From a checkpoint of a small mixture-of-experts model trained on Wikipedia.
Training: a variant of SOAP for the experts, 270M tokens, 4117 steps.
Below are experts of layer 4 (counted from 0) of a mixture-of-experts language model. Rows are named router (the router's row for the expert) and show model dimensions 0-63. Each number is 128 + 32 x the weight over its row's rms, rounded and kept within 0 to 255. Numbers have three digits each.
Before each expert's rows: "comes after" lists some tokens at least twice as common just before its tokens as in all text; "gets" lists some tokens that make up at least twice as much of what it gets as of all text. This comes from a sample of Wikipedia text that the model never trained on. Tokens count by the router's weight.

# expert 38
comes after: "| ", "; ", ".", "–", "(", ": "
gets: "0 ", "1 ", "2 ", "4 ", "3 ", "0"
router:096199104189122142144143150154148127088145121156118115088106207153128139050129080168161083152135126107154090153120176123147135100137122150098169140083118188142116158149095220151067106090104171

# expert 1
comes after: "\n", " ", "0 ", ") ", "1 ", "2 "
gets: "| ", "; ", "(", "—; ", "); ", "\"; "
router:152119116102113163186131121123195127166183123151173089112112102120115121155175092134111090175119161127172107141139156102164117102120096109136163096129087169130138144138096096153076094106094091

# expert 2
comes after: "the ", "The ", "was ", "'", "is ", "be "
gets: "s ", "a ", "ation ", "ing ", "ed ", "played "
router:085099165111097134093067127074059140156110123090107180170140157152132092191075133172148112067150127157045146166093122090115180124147100109118120087179137065182132160141119092147128145121104164

# expert 9
comes after: ". ", "the ", "a ", "of ", "and ", "\n\n"
gets: "The ", "a ", "the ", "most ", "two ", "other "
router:090130110103100121141071132043096163123116093148122130081116086130106089160116180172116123144139123142149160104124086113138103132068119082158091107102121107121148159159111136125169136142116111

# expert 15
comes after: "1", "0", "6", "2", "3", "4"
gets: "–", "-", "/", ".", ",", "−"
router:135122169179142130139110104149115102183108198132135110087117167114151178084172145104120116155112083152125107160143150102204143111154197055137172086115152090082082075157113104153159092112161086

# expert 14
comes after: "(", "in ", ", ", "–", "In ", "| "
gets: "201", "200", "202", "199", "198", "197"
router:109116065195080128133153101164064170132135085187155085108150160125136180056176121137078185169152084184140139145151126136105106115110110123123122169153130142180128110151098136067155112094099173

# expert 12
comes after: "\n", "\n\n", "\n  ", "\n    ", "Personal ", "medal "
gets: "- ", "= ", "– ", " ", ": ", "List "
router:104100176153079107144162110140155136163156140112128113148112104145065150079093120127144110143193163087190061121168190125117086110103103128140147139162148093164096099116102100133157126100111142

# expert 32
comes after: ".", "==", "=", ")", "===", "|"
gets: "\n\n", ". ", "\n", ".", "==", "). "
router:135209164115125131161085087129171141170151091129085132079094114082134200055159143146145097079082144173180077132119104144116129101079086126121149108083159160153103148173099097166147061113159136

# expert 28
comes after: "|", ")", "==", ".", "===", ";"
gets: "\n", "|", "\n  ", "|---|---|---|---", "Loss ", "States "
router:135066166103105152163197111111154159069142107132125126080098126118074116126186105125125113168125122140150151171087127109114108105148214116119149111154153130160095073131105208156161099112109110